Below are experts of layer 7 (counted from 0) of a mixture-of-experts language model. Rows are named router (the router's row for the expert), gate (a neuron's input weights, with its number), up (a neuron's input weights, with its number) and show model dimensions 0-159. Each number is 128 + 24 x the weight over its row's rms, rounded and kept within 0 to 255. Numbers have three digits each.
Before each expert's rows: a language model's description of what the expert responds to; "mostly gets" lists some tokens that are sent to it at least half of the time. This comes from a sample of Wikipedia text that the model never trained on.

# expert 16
What it handles: Opening brackets and quotes. Opening parentheses, brackets and quotation marks, especially before birth dates, ages, abbreviations or unit conversions, as in (age 72), (CDP), "Whither.
mostly gets: " (", " [", " “", "(", "^{(", " (#"
router:107129127158130135106124180123138137093132125119095133105105125148096111159156139126111145128144100161132172100101144170131142122114149138085098144147120103096168132120095147103105118105144121148103121174088095138088152153145118160111121139152124106159104122103103118154130116163094131093175155135180152126142100092137111122131145136148116127078111104123135099164132185131111127108151118115131149150135128143172114143086100143166077162135180137089118164117113156084122142107109126
gate1:104123112123106124100085104146111137150135142122116132146130101143127140080115160097105166130159166119127138058113085110093083095110130119118120127089129125105171135119132136156166080135118113142138169147126137128112103109149094112164127128132102159080129115087147129114112137138128147126077151151117136088085115148143070154111125111131123115144094088113110101095161156094115169136152097155159124160112181105172146161110122113130123135086094108122138148115142128124137144150117115
up1:101153150103126169130113110137085144150104103148144122119143137125139146137107106151094128139105112110135094158137110144123182045161116128129151168178116127124135160135158106120115158167143108179120138138141105125116131122143115114144142104141125105130108169109159119096153108116061152120148117131126123108080095162110122127162111129127122102122138147117181063169113167125143111169100144132148126176078151107144156108109136120113141156141162132136114098120128121119134121139164158
gate2:107112157102093129120140083160116145109145152129083121143116132107093091132166110097103119134154155122114133166160133134127144137172135127138152114143142126102121144162161119113151107148117124124102086092129137142121169134170117139134129099178099150098117136080123124182167161096074152133126160156122101134123108123158107155136123107079124112128139091080129156133106168126100123157111126135149125096147115132147192120118112125164159168159106172142123148139120125157108167103125152
up2:135105154123134130083125132114132114088147115141160131120125135117128152142146132127147089132113141128137123089114115124089121156142065151099131117086132114158154158116114153132128081128116154116156106139144077124087075098096123105088136109139122087135167116177153140132130134122126142124112161128136143158141143128104122111110130122125141158128171147138119070149166116133094119150096109145157123134110107134070153092130204117114142116091128138112081126126098114125075123162133069
gate3:108138140101140104094117171117092113118124168110084114120104115118117149157120123147149128118137124155110088098143108121162133173087099137101106119130176169138135154125118103138101147083123106119075138137089114102130139117092152118137047132171140133110121164154121139161104137136112167141110111120127115126162146142145172115182114136147171114124093114158092134131119156129158139163105104105146119139107132148177156079147124101098103139129129093109152144120160138102134090124127118
up3:117122145126155114124090147138132085113160155139116162160132112124173112176145110111112109144139102113142171143119072117153156109125120100126148132085133139121127156132119092111124117164104116078119150191129123156126085111112096138117137125129121085146121150122120151145148098130123106115117131119144097119114142136076129113131087132139135108147140140090150153126156105148105137093125142137170132104146156171114103186081111166170174142098173082119115157126136113114140151080154136
gate4:145114121099138105148078118102180099142115129139128102089137119184076111168136143111136123098137124133152132152142140147096196111141102117141151152110098116166139100124105135142117142083126110137139139148167150128147100096138105077121140108145107160113118136171093116095112145126144170099151098138113133138135077150128110110082079095139132100129155094156123138139091123070119148127111116108116118150093118153120101159108145134142127152143126088116164106116147109128136094133119171
up4:118106153084118161082101126131171127160172132120117111125143148123093106151114106174150113136162111183114110101163171131087138101165132121133096131135109158126146144125126120130121151104096091165119110142099181137163088123151104105106130119102084103127143148131091112121113133161129102110108171147131090139110087147141147142158155132126104140132146136118138160167140100141109152181152101154167159088122127118184130113111086107133108166121125110121133121116089146118115111113150133
gate5:130134149140145131122124143134109155159090089138132113145126059133181153167177123139120142138117140141085105101130087128189106112153160125067145099138119091135153127103130162105157129105121127134120096136143102115116108117143115102128089142109123167139131113121166114118145139118142139167124128137175131156099103134138142106100167103109107117147113149124113083131131082158128113162135107123133135109168123136150139105092136119093132131097140092163170148174182161133131116133155079
up5:081120141141101088139122071100163129123104126119144138129120116135160128111149110137111188130145104128117075154101120160144119154105142168155163117144106148158168127140137139107156123115131129090165116109111124118089124130118140156115127137130109108146119129193140148185116148100085121139106097068134117126110120112112078118125124147132151169138110118124137098168112140150153157132112113123161132099149132123101082146146141116096128126132111113092140121139175117117122217118098117
gate6:110085072129143115094126152097164094144120147141119137045118094148138150141136124155106110114171165143096144103142100088196149114115149105109121135140149125150134132118110180112147118145129141144103115132121156144116108141134133099135118090158096142133116162142133111160129109137123108165081074126114140175117112080134089124128121118117134101135114135122169160137133085166138149160112136123165122105118145140169140157149127114127118159124163113132180144095113110104155115112139111
up6:131147090141152116117108151109099133118074143139110114126106191095164098128125094107140114108147158131158119110067104138111165125136120111133112075117156162128143083146106145156140129138125115134148140089132120083072148093149144110111088131164171094149141155121120135143138123117144140101162154113142146105114175110108158130154132145144168151136095116128126111133162153104098123124127106085135145122118138141081091112095128139170157123122092128150084157165127120162135163126150140
gate7:175136146149142126126162134114139128089137116130140132123156141136122153143129124122104126127120140143096093121107148111094163143113127117106131163121124141131166159106172137122117114097165109122140083117161144157118085107087127169164153149133074123145143162134124089179156133155108091120128129131032154163132145154121121154137136139119126131116106100122133112101162139119141097138133124145101139159129121141138128142106138164115126165063155079166111100123101169141159121072114110
up7:066115153143149153168122117098121101112145133139088152094101100115136151086149130118142132132108129122144136155129131103192139111136111165157118101166136140116120126129088125116173150142136135120144102121127136065144134149111097129082101142139113103130153142135120100099152150114115148149139106106104106089126152178144145123071081162173114148142164108165127129098145141142130179105106123133160141126144178140164097133151160129137165130104116096128138115143131145130165130117135182
gate8:143134135115146154145127116084108159126109125163103178129109167109149139140144133127142121152116121113104165131113172131117148143104128146132150100141134084115089119130163133121092087099098113112107088133153145153166133138168155104117186146132144129176110134131133161104128141085117110138128147120171142154112103150148120142133108084161138125137173119104136146159109158140102068126203105118156121114088136135098170126180128113168139134112131157125110128163148152113126140159099154
up8:118122193130128157129146105115115155122103125137124114111137125129080127079164107146146155149130132116120109129130137105100124099120165133073140150134151085127119137135151156107107133139135135141065102172132144155104126159118116143151088137131138082100104106112124135105123104074110165156157152146170104139113133136098129157158127124148127088142138126123107156139142102085095109126099072090123138063145164131120121114149114160125186115099096129101145110169102150145132120154129114
gate9:139151114101111153129104150110131121142172108135131115054106138127137157163108142088127137130112142143166132107127126107168144111148136132114134119102121151165136117122135133090124142150123097141107130153128126089139137082104156066135144148162094168117060120129178096147121116143123095152147152078155094102148111123134097164123117123126134123106130126141106144149145107115116098138130175113115090123101079123133088134085103160155133120165144118121190071137136142121156123110119147
up9:102167113096125130107169138139137086128134123152138108120121128098141127099134110135137144118127053122126131140134137124155145093148142114128094106131098108095126158118139085121124115131148117108111122105116139092119147126134151178147177100129089138118147097113170168141142119135106119152090089132174109133123097160169119163138061128127125164100141127106090113125101153149101144117133125146138084129153139143155124136142166147139165154118201103166126096117182109140138108176132135
gate10:121192117155150107080150162126137110123142131108126101162157155142156113121158156154139105129145120104112113115128174136122139120095129111109098165093169117104152169085106143183125141154151165145134109128122144154151145144110105101126118148119134127115168121085153092089092089141171108153124111099092127176114106134124122124139178130147170158137136160149154138137163112125141129135157176094136102116133126118102155151134126143093133106131174151106162132094119129173102134112132146
up10:118125143152127131167103081094150122097109111150090129114168144137116132107091137158129106144089142169117117105135139138131125134108130138124147100105112146169113079067123128102133139099113128086099143136144152143144156132138130161116097097129156131110122176155105106160149134102133133145096120116138150110167086126096135103137116111136148142140140110108169084116156158100103144161122121114161110151132179155142159114123147104117165160100126151153186119111133116174143098107111197
gate11:101154118139158104120146088112106136158142119125135127133160141144141111108149125087116145139131102171157151157145166144165095151144138120092129124142150172133134105134118168121113172155105153128135145147130155093108148111144140123152098182091155160129123133154138092120155131125054118140092154107148104140141130127114082145165099146143135110144106159096145146128144150178117164132115132149088122093078140168140133119178184153115135123125133108131111125146148123123146143089124190
up11:123111135161118139141181115145105116138164126144101123128098114155094136148111131151147129145160168126115145122157117113137114124108113136148129192130110137126107129128118130092155054105110112148115141119108124117096144196140142141152138112141100141119090109122143124138100107084148123141157123124163119147126163138149119149090122124116098171106118199095102138183130112128138088108137149080119136063115081129100130181126113072153129123154135088113115135120109111123131130126129100
gate12:132127123089116128136102139101098095134176133118142147121153127141117158163120166105098130120113155154122144124159167167110132152128092124085102078095139133131080159184117129127127139154130089139082114121132184098130128127132137147121135118153126144123153157140118134130133105125150144120105159100117087119145150104115140094161122109121146169119092136115139110186098101109143133171149137118143142112130069133083181110163143150125114146145122158109145073122113100148116155178110103
up12:152118119060091107072139124111160145077134170135115173134128107139158171113169136164137157140132116104111115133122143143120094126128098137156144102128144135136106147124164114108106130141138139114131115181107090106114169131126164135144092141106161112134146117096138139137115153056134104154168093099143108163122109146171128153107086102121105098148137109139134114188099117077085131115138088153120102105142101118128163127138118121088128118112114138134155106148112130131146112132117115
gate13:160111125151128100183121097123130119119176146100177144152141122149118095118174127183132082122116139076124173139086091122118134116148130145113130107163120139113151113132083119126070152138118097162137122114095091135106098129108106156122166144104128147158109064104104109105119097124126140151131117147150142119167117108127155117107133095086155120112144156165134135096142125110137133141130115138128155124159139097103116130127096140130134117156144072115089168152124123097134189128125110
up13:118158119119182126099100139115113133124131142166149090129098097131126107090143107144142193126097139146169098126110163129168148111126113121116151167140084137132087135106180130110132140110124141118085127147097145173141151131104088156113153104154111113194145137097146154109164146109121116082111142124121132110117129148122117081097133148152125093126120120117109188157123129152109100138152123139117148138141135120114147120155168116111099093166135136186131111168162117124117129134171155
gate14:120108110116106062146108085138112115113100113145091125141135148141078104143119131119159128121098084137135133067121120137156133103156137116095098132134127100133104139127146149165088148103135130079132129116150136128090130126172140097136097172178146113167132166118144152170183104120114151153151101084132131120110125130164146088107112166113132123125140141105156112116134135149110142124141186117135172107133136144118106152117162149110153117166116098105112136158159136139186136156114108
up14:139140106142129100077116125116092147099119107095138092083108155173136127090132112140151086145117110126171108129119116161134119155131140138096124131149123114122149149137173155112148142134185116134113139181106112103129135132135140122059132147160130113130122122077136135175109107088145144210123136115137138100126122123124124101147136081130113126154127135078153107121185138138146127122139155112126156086103132098127127103091118095142150106148117112160086146096159134107148149157125094

# expert 25
What it handles: Connectors inside titles. Of, and, &, colons and small words inside proper titles of works, organizations and job posts, as in Law & Order, Little Shop of Horrors.
mostly gets: " Your", " Best", "Outstanding", " Little", " &", " entitled"
router:116119096157136106087136140115113166128178157120111140135100108153090113146167139150118131180098106149168163083105103164122141096102146123137122170125141109127149111097093150141117139126130144156128109110093102133112127136143147128119089147156123126121107160142092159138147095135095121097149163132136152103150112091115129124101124132146114146107106099149155122146071156145099158089156081124130178095112154148102069127089099127153124152120133090098139139107111170100132144130129161
gate4:113111158115105171151162105121162119144106151139147117134134125124126115152152070149209134130144170122108169134149101099124116142143095127107113137166124099132182133071120170154131131116154135131171140164147154148141143161136120151122116104067133122134152099123106126182134144148118142122138075142163131171123109098172108117105096149172109113132132108154166157161170159115149150137132141095151129125127105139115125136108119131125140107136132148145128118133095131123153120182101109
up4:122088148149130124157139111107132142146081154123120163135146100178155096147091162084104115127088122126128078132153140198110139127116127105126166119112127098127121148112122141110130124135149103126130141116098121100098133093134158108143103125165143136099094117153102133135096182103126143127106083108122126174100108122142115128137133046113150160128140147180102087152122122153119115156120153120168122110098129091139127146124142126137125103099108107128083138161121101122174101153161110
gate5:134117111138168126099080127078142124134145124164123153133157133148131077108127102176155164106137113109122109087122060140155143122134137124088152165104173097100142148111140114159114110109122065119127097102094137130166112129143168098122131124161126118116133149126133110139147138136119124150143073150139084152143128166145111147130110126123151155102112116161101098166135157095090120114095132167127141117122132137148106112128161130102144161129117060127126123139119082161101142154107106
up5:141085105129088123155159181137142173129092116148124093118166173177105106097064095159169144121144108124143142117114096120133130128130098107132120116121118096140147138119120121120122151097089113118110119129119128146102136094120153165151154092113124127093132169178100125095123099092127101139109126146163143119165089146120124134149150141121161138127138110123138128136134100152082154101144143094127091106136140082132167141167114141140154148179127104175103084146115135120138093125153121
gate6:147138165131146125155065127154174126107117096145126114157109102099125152097136136135099094170095099076157110156137138108138161114113154078138128110133126155131152159123119111148103122180125144128117180150151109113199150125156130190169118131099139096123111104115157121141132103091109132081132119168128126121109053137111098135165116097091098104126140123143139135091109099155143111126093126121144109134136104118127132108131117140122128141146148100079129110108117125146115135133132141
up6:145121139109158150153120123140102092127121140157184072141095126135080136127114131100133120077225178102153132175140117121103153137128130160122109136104101100118120146090136105129137121132131172095158093127144118106144150111098151159172108128119125122134125133097130118171099144118099157155125138139086069127152100112106145122121142137154136124148130125129120143125107120159115122103137121121094127128122109182134121127154091167128085089114133143163145167115120178140128133134115147
gate7:091098151150140130103129094128122129147156150129134144127107117091109093133135124126133093109187107124124114140134160154122132138094072143141129119133124132149086120114156149117152172107122121097148134150068091075136123142134150113142137110142128091134136133068149109126170148145148146155101091154112160162091125158133183177120084133137132148125106110111130072134131131120113175126078125124152148135175158148154113090107152112084146127143123121128183139147155130125130118138114150
up7:079120160147142138103142103110165121077141100164135146116143154151121105143101107161138086116188085158098116133136103146112167132128136148134121140153146157137088133132106163137141128117111098158145131146161144140148132144131097133120176117116141081159124126158173124133122086120126157155156080123130096166172146119120158130153131153164163100122134123148109135145131121126153081128192123148128117096109107119110118122120086137156096149141084105136107132129119117167172121114102171
gate8:105167138131158130124132122143116121112138146134144171141076136117123108093155130105137113126165173137147113148128142078157145180169105141101145092090071122093120133127150124158124140133151093132142090155169112090114115160092091146154119102146171130135139120089113089135137139126103132106105149143156147132150124093191105147111141133159090142144124105125154127138112087139184139137130105119153089149133129148108128172109144115137124162146090134149116105139115150186158140104131120
up8:131122135112118170142096067123173142114080160149151111129117138103144129134158119120087154139103122141101173119098126128121136145105127128140075103140132143153134174134123148133105128130135127115127108152147103164113099106097129128127138149132150166139064128121088116092154122114135121152154080136145119120124149130084056117119135139118126145124118125126138110135126081140097170144166168107072152131104134134109131108188137121131164182078122096131103113119114120172096114120139147
gate9:080121147101130114124124111097158098143135124180065102100130113149112140135123144169142143159160157138156145127110092095107102126128122103122116108124093133062101094142124089144116165108148118133121173132146149142134085122089152110136143108148161084133106151099145178136110125142107134112084103132116128103115169121132094151120147166130091124152150072116117107147162120117175152154138154145121157149104145101099120146132143114123148096085130113155136096121120163125159096113122123
up9:098144154122097137095161141137128138088112094142177162137100097155102160136127080112097115103096148116138106108163129135124179092145152120097152129172152137071108120177134131106121107127073125133100131109144092096160172090107123139152113134124122163102123124128168152146148127104134138171131117140111115157144144100103158168125109106154142139082140150134131111074144139112128102101120112117097140120107114160148152137085137114149133142125112121123100103128168175121148115104162112
gate10:172112144146122094107105130102150090104145089121124102102109125157129112144104138149123167165134139162119140161173100120097120130147129156092065141099185092170162122111156106133095136132101139141123120107133129110152146131109161092130112147071114132161137086128179158142102119116129150170144113132153123136124147059127177169139109122151119127157135102115137136116160124161127119104149124112110125138148118094118147148131147142148162115156113089138095147103105150095132094148132148
up10:140146144134126137115121140122132110160119129131152130126125105118137095122185155093147139143121102135137127120155105137107130146117083166134087141148134140147147171102143114138192146131126120148122159157108108143126144083100111114101137077095157170141137167117104140120062116092164157111120151112121130108132149102117116086186123140137118117092173120112125180075129137156147112124153125182130114104131115137121155190121151116146156144143141152128164096147140091112085111155132111
gate11:111100163138110120131105148162123133147158125151131114145124141123134137118070115122097125074177135130121093143103103105156095130144148111116128135107117115105126134129151109162147092129101102117144075140125159144096102122102172144153100118105122145131133154147147092142075108140142114126129147197140127132162120151106105099123101124154078109187136100090113124163143136132073134141165113187146150084099160117104120158146160119119118101130121135126120120125099086115166144131163126
up11:158152115168102104144105097131133132143142119127067167128078126120130159098124108122146114102142099093172122152141154136129134152123103125090175150143136127162144138150129103109139065152138122123088149122140109138121091124146158098118120130111126167137119129092130147119107111147130117115139132106117123188062110132107143091142135128136118131143156162131119165131105107087120140140119154167119148136138116147109170142090084125098136121171139126149053133178098145119112179130141133
gate12:129120147067134139156109165085141133145102115101162118088144116104126141123131113139133128162128124191173158112131107086135099134143102127141091140155124134133140174141150124113175145133125120116131093165132135132161146145108156183115134118106113111120081097154123114174081172085126135114130124093130178084144143121150113124115108134112165159107128137096110141132114149140156107101133161100158177095145143130116131125126171122127103178128094142147148117155174148112120147123141144
up12:102106124103158110119089059138103104124102191122155089127096193105083113114110123096109139102111151119107124120104107112102134116112166132124102121130124154119186103138111101145123186161116136150092153107141114157103108118125095110143135105094118167122115109130136148112130127153152124148125149130155120122138108164119161145116183130174127119125116124138130100106126130138098120124146080085100155106156160111102149138128116104068127126124106155163117161101122120092129110130106107
gate13:160118145105133120143170130125102102132085101113140087169166149103116115126166120112145151128117153134142110141138099158150120113110112105105162144106121113120088088159144152122144152112099121132165114139163165131140126141164100141169115104146115150158097115166107110108160130143141155162168173098087163123140124102128118165159103087127156171119155105151100090112086134072159160118128124138178103134128111116097110173154146108141092128113133112140157117109146123128134144119158090
up13:141146174166125128165166109112102150126144111123149087165111118093130104115116090126157147079124145113131092138106162126118092131100137120139123131143081135135113113162160121142156143135127123102135169116147124181143095160115171118144128172098130148141123130144091140094113077157107101140151107142151118080129144153118107170118148134130134120161119051116121102159144097173104130081086144123138130128107130110113151116137154120124142132086099117154141152123116156087090128089137117
gate14:135158129104114134173137095122121119100145125157108081143175111158086134108088135108124152127067112135175122135134144110081147128117124142159132195126128105092141149098158129113126130103120088140136129103162144101127156103116189127118116105173104080104124142094136131132148124101155094091111124173108141118093164148111090131157147148132151175131141112125124134143083112152156154114130111116118079083113098104123149146129085101132154106129126134113112096119106131127114147107121136
up14:166131126146163120149084115129152107122127137106129081128125110136100138141124114164132138115149064111115083107122143104145131120109143084146117129146126086140143088134135093157142106124111124126075089136142144166087101145085084148125138119113147107177095097084137149152105138135128120114137112137117134124097124158125088113150150096092127140132140105149155179118152114108179111091109127143126109160106200138097171115145115152104120102144125115103125135146116089110136117182109122
gate15:126142142111096151145147134093130139151129141109123112151152197126133122139111144101156142101096104159120113064096145123102116128078086161184128137126148154117108140172093159125155137075126104156158120113136119130095117135142150131167091143151125143127155089117168128134125121125113134144109081118111134078118125127088144096150124127114143115154149129166083127133178133158118134109137118136110150085105124109098164147123114126123163155129170124146148166098113193104138127148134115
up15:122082159133089118076123115101143148147120140120121130106114119131162118144188151124113123120141080116112150120119160118127139114141101110130123122065069124119139126105088159158108139125116145150147155118097146147158085089106086138118133096118092101129128134081126171164082143144139097143099150090124150105105097117168082115134158138132132136148151126077130130120097083115124106140139091153158100128112104099101134157144101101130130115138087117123132113121140156090119156115164152
gate16:124157076140141155122138172171095088155106085120100126168079098104139155144118115121119167127132118143107113115131132135136153126102153090110156102137113122085142160122110159070117112142157152128104140143083130099115138088142146108114070090120110144152132117105117124111171121111117104097062163103098114095108125104129145123124138158138134095159143181147170116110125142133153147142156153125144157156106133127136093135127103143089127103166141106119138110141110148097152107141103133
up16:120108081111113095146108119124159158143114127144141121081197116144092137121135140142121105141126113114103134083154150100123092120126124113076097079155078140101128127172090092116139170100102131117107105124125117122120143131150136108129145138111140120118133143101151127120154114141147126160197107147060142116095147112157176105116150137160126157148176081132107111132126118143134113094144136153141125178184142112109146122142144103114116125113133114091136121155093160106116144100134135
gate17:146133072133118140155130104097144132130112114108135094116143111130115108076111145183175156151158153119125136077167148137120078132112122143180138159155111120139110154114152161118120144130088156125142109132143172091139136122119141137164146137122096183154155150106116137081139109131118151142109174131082133107136113116121118105119135120152143157121125165169099111086125149154156182129139153124127106112135164087140129127133123142164130169153118103110153120167085103089136157134115112
up17:187152151150102122105121137078137166078139098167151126157127136119142161167118106133096118130128158139120090110143115137154089140148167108120101116075120113125110106094097101136082162128136089138129101117122152095099081132094104118115144175132164108117153147128144147101149128136157140103159140144097115138107151164116135140153169143122119155115089091188137115188098147109119148111144130148127137110119104115150108144128129139093185113126138133174129154109137132125138146136136112

# expert 15
What it handles: Commas and clause connectors. Commas after introductory phrases or before asides, plus subordinating conjunctions like although, because, while, which, where.
mostly gets: " although", "\",", " Although", " because", " while", "Because"
router:106145100155138112078180194140122131128157135123095137123113123141117115152149151124125150141128114157162166128112115141099125119116145141101077140147143093138166128139089134116118130123169122174095110139093089133085144147115123128136118137158117116127091104109112164161151106174112108112168152160138148107153102094129107105133174153122118146086109099119147115165127143131103146104164110131092140110107140153168102142093106114170071178095167098133136133135119138111125145129120151
gate0:167118136129126136152137123110058144086178105096126075100146158103148148091121131147122106146192144143099131104115159131103132135110149124105167142100152129121104180142127178147111128140149114101105146137104110109125117131069108105095117118121139147117095117130131100102113169131092116146147077118145103110146126133137160126173116095116133137171141136164100159121122129173075118146162135144131115122108121155111076156140110113087080134146125119118149110108126138146135111129119102
up0:109171148158123115172115105133129121152109116141129112083110075129120166112095139113118130137143143117182081134173128102090118102087165124125121081122090111139146124129101099143157134100140102095125165087140151111135141145138118103140106078114102133121146122206115131174083134129095113103114130086122122128152126110133093139146117159123124100159142101115141112138147144112113077118088092143107116144133144095126129163130118169124161155132122129133141104191145090123118124120127134
gate1:163137087097142154095096100112139109135136109094119117156106107155129090151060131151145156128128124112091174101176131169154092076162086111105128132162131117125125149178125122132119120136149140117105076171146121134143120130116119147089114137135152146133054113124167113110128148083151174117139111123132123137159148163171114086139154141132129141134116147122154128122109157157141125112123159149123171130177140137146095070126124117123131142119102114138130139148103159136118136107111134
up1:133104133081163155134169093103131117131133106102141106129166122158135161089133115132125170121166131131093120122124137111094106116108136158085111131150139156097129133151097165116129142112116126088154129138164133122083114114108147125145148116144144141134166151148147112130136099179165143123102115103123123146196131139103117120065126110111120131137101157139156163137134168100136165117159085142139135156147128121189135142106104108125158160146073156117161179165104133163143123099117125
gate2:139131126125095107154148086097117159149128130146112141129092125128157108126113099111123060160120118097077094135120113128137100129137180124098127095116112118099079154159117136143109129136139165101140146129119108084164123135169140155158124095115110097147105105139123121150133145109130088107088135150141137125110132159145145154137089175091151116101084190097141094104125151110133132117133080133111096106125138100122139105128171135093153168092133169101129095146135123106139166150108126
up2:143164127178138111096123174121145176130160103124155136116108127107115128129108100112132169168109135095148098126110138159115114152150123155137125151127118172170107139143147118147153098182123111118086162149106212119120112144104138142119172129094111132133129155098065088163182121170110140126138111114137156158125117128120138090146112085114185125116115148118102124082139124156163132156155149145115143157132136111168108132097112122124136114117128098134132144127127136108113145144099115
gate3:107098136071096126099132147113134088123108105134088170135134140111119157126134122097107081147104066133137097123129150131187140133119139098165115118151110112119113141102129105137105159155104161098163139105115125154132122096141149135076122159146109115138159096087107115108117118126141151168126115156116143149141116130126144137172115108104087137150137170094188105115129128099125183158075137108155135139129130121121119097086090122112156121117084130098120135128143086137137142150146086
up3:114143132133115116124126127152186110160139094121166150192158127168131148150120132093140143140138132119079154074124143122105114147123128132146126116155140142109162099109114104155135101131095146140157170143139127083174106136107188139069149115132120141169118087125137163133107125128151112177145119098133204143146106116122083129130123107145139114150124135153155155144114136151151118155153119154134111128141132144144122128155111110140143139134115137121115113102179073101074118128151095
gate4:098116118120104158152124103136155145137113128077138138137157159081115138130132105141159174088128120125153131080123103128099160124126144090139170084134082111133154101127141095153122147094159093159179145120133127100094140100096136145122129153102122128114079137111139128124138148118102157089099138117130078123122117125151113158152117106138134142147133110147102106102128136115168147147093162129121138152120176142113118157134147105118135080125080127095147193157118105093171112103134094
up4:118150098155158131107140157120156146142159153108095137164125120132131160120119140121093151118109122143099104118127135078134139151152126121168184089105097112152170112114138135109130131153174120119163112132159104124132176126165177159142080113145130122130121130137125108062147075110124142107169168126095151119162142125106090143160163141127171094135102143135146140154151166141107128144123157135118099105110135115143162109122152081145118128137123111125135115108168104149123172093160086
gate5:153153106165083080160151093119129135146136076126138116142124148091088161134123137151136120178136134114139115151118147110108112120140135118118147116107126121162077116135154127185103159091155166138074144130121136097139120092162127163152116102120112110099112111146129162119102154132078140155130140174130148124150122154185126118134113150142126141121118138161098108143130155125161162127173147146093119122146099136079111102144121090092115143123178121164156120103102111125145107142086119
up5:140134115109119167125144141147093136153130119088117138189118112105128105125095167169132121138134170100119127149099142112106096086133120153144139177133123143128111131088168104197140081186134086155117119144109147110138154172136117163132131157112132142089126110108145159093087107097161129146128122158142113117135102149089119136085139164122122080094112103142129118147132138150154165110139118142125094136127133159145150139114137097113139125130180081142151115147100119145147130079121139
gate6:138148121122085155114091156139122119141144094129128134119133112129102126166093136124149150133154111119153130166129146117175108083143141154151116152098139111141121088085123135080101119104184117131108128114135121165139121111178146151098109099124139101127139124112129157132129117152120099138138119053112126144097129130124159158142140143167096098173133130101113129134116091075102099161093122120140182077111080147117116116168127156124152107094117155098087125112154111125129150144175129
up6:131119135106140163182091097165154142126154118152104134132163127169152143111146131153099161080127149142114115132127163127127135114103115099143152109122119144112133119141141119165136162106111105121107138157146127105094125148102144146178122087129103159134120145183110108092078162117127135152087077121106139162142152120158140140133158124092145095094182118118168109119139141152147165158104109114092101083132121145135078106156116154117117120100112126160111089167152156129095136143114126
gate7:149137131140122138173114131130149137105144162150141169112144064113156104124122119131143133113104133134131116103116124088148147118087114112158112058127147116102134105133106124072140126173082103164158162136139134146132126122172087123109147089111168130163107151134146116109098132147078151133146103139157133119095151108114136155112101151130125154133135135109129117146144106081080146144114158191156146123174138117127120129138100114106196149131108121122161126167124116133181153119124118
up7:098104125122107143112144164119189109096126135104144131122109100143104101142173173044163148129160107133117096145103129151132122162111113138099118116107091132121094132094119162104081118097166105120133120107139101111088100145098122143102138150151121117129133121194159148113125155155141130123128144089075142137117096138116132091117109135135135118101132095142137118107144138140150080149097131122102143106138127157093168122151126089162096136190137119130100133110120133154083129121123116
gate8:120088135086139130132138143121116125142104083120119079087153126110173102127144105117133147156128095107114136145105173101101171147124103120168130157114144135133116142152113177140148113171105105120154159127133122123140126121143130108108129153090098106145148144161093088118087128146127153145130162112164125103131137105166150073166114115138151168134188113134082155132098080149122087135116141136126136121139115165118153159131128140121153122149115114098106171116105104168117169127103180
up8:096130147122186112129140152137131139145126098139149141165124103106125116132151127148139114149129100092116106079148121177088138123129151106138117142106100144128164153144109154154120136181121130114106140128161149128128133143087096087114134119116098121120139160144081172135135077121153124092140162132124119125109130147161116095119121141146121145122150155154093121155113127100150108087115093126082197096081156155096160167149112125134100158146140148096084138175110117178130139131104135
gate9:126121124142107139158124133109111157126163141119124165121166141071133127097104070162142123101084140141159112110121176131137161195145135116122124119097141083139138081162163114125136117112100148149166117152106106140155130117163158105107089140131151136129163169146134157097117147139103088141149121157128125090099152138173163139129130141086164134115141129138117115105150104112141129141148168107127106143113157098097115170106109123110136118144084137096133151121111118103194120133093137
up9:111130150100115142117085113146133114134108159120184156110129134128156125107120153148126128125097144115105137155120157115127098114166076090116114131149092126108146089155185113098144142176074112103170144127147139093146164123181108118128100134118153109113121119139184142116109140114124116147128102125098124140182117165136129164116121120136176144135159132148111120127145182130159121175152178164078117118102131103149093102109165141143128095109130162109134135131156143125124136133124092
gate10:143162115097166147126135092072126135095149114109103139132139137158128148107148109109131134137136099114143124113134169145188135131125145129112142116119113113137107156151125146109066111135126155116179157158170134142076131117116140110100176147182116105144151131126178131096170129110123138138160112134121124132111167108097124137159151094109150190095156111178108109128077137142146130111121170144143153094121151119145151148112157128152119091117095104125134143153148112107123134142185109
up10:108111088136095125126123123093157154133072163142142115097090104151098128133113150113110097099129148134142169148116128114145144117162158121126142114098092105146091134148120142142114186100157143097129081102172141132120136097106143128124154113115145114108135118144144129131098107142158113106093137089125102169118116160140136108191141119112087105109088122107175136116131111100121083121143116157142140126161119147135160078147093117086118073116132125145095121113093104167139129168097122
gate11:153106142171090116139092118151126173180120133063162145168099134120087146115123141149096089148138120126122137119130133122092117166121126152126177161110100168167107150153142174138134127137124105136106110147108157108104128128151159125121157118131151063118127094137117129111134151127142114130108074127131114156114131187156159128134125131091108126145150113119101150119111094157163119156124148136118149135114166090115104122154170163098135099115120076148136139154149159119144109113116087
up11:123089112094121122095107132112132166117114136131164135088126118157154129105115154094128104109143145104134078126140128195128136087125101111128141101080122122093144070130154158150134103102116114120155118078144129103104125088121143116129154138150140097115124117166137091131153112156154097124086135180125118134084086112109125106093118148159167123142129171107155137110123102131126134132110104115085142123140111102122137168138105097133103169103152107128128082105177103140136160169107101
gate12:170141080099114127181131116129127173137160147083122116142120108093152133153134135132127127150174114094134085126126130107194081135088147134104131114127104104157066122138098131141157090134097144161117113099092155102172140086178109156127110132148115110142137113105086121161134128202113135147129125156121103138129119109130118161132105133141143165147131173152110111152099100160132117127145110154131131160150186124122120121114114124115131151091126124104105160108135129122142098130141127
up12:131109087113158114119143189167118086111132127146149129107135133071123104129091099160132163161110077138147185139123119125137180123118146136122084133162074125103147144122111140112165080092138121116132161152145123174127149136077116108131106147125090122120120121156083133121113129136137115097138166120089155110134123125121131141088144139153118121144146111132182165111138121122137136147131124095097069117112134151079112113127137128143078126089128141148139119103127170106135121148113155
gate13:112138123112101095109130144136152105149094106095106095131163103135132096155140151155133129105175131114134112147135117146141112101144137153119135120156126183079129137103112083124107152102139132104130096168144107110122136159125136105165147098124165147114134078127096115114115096126153113147125121117133119103067069131088118148148150094149170107112106128131125120165107129123158079091140136118148137123103107155116199128106123117087138120148143158086130066130174125127116118133152094
up13:105108147149145141083116160118135086135129124137110110139122134127153094176129145119154181108137128111082131113112118100143135141167105093130081119125127096122091133112133107118133137143176118102118102188139138153123138136103118131129166129110182131138167129150081106145136121132160118119115106073090108145108112135111096185153104113145164152133111120150122112146129115140146115078147124139167104112112179147068114106095159158146101118118131155156154159088140139126133097138103165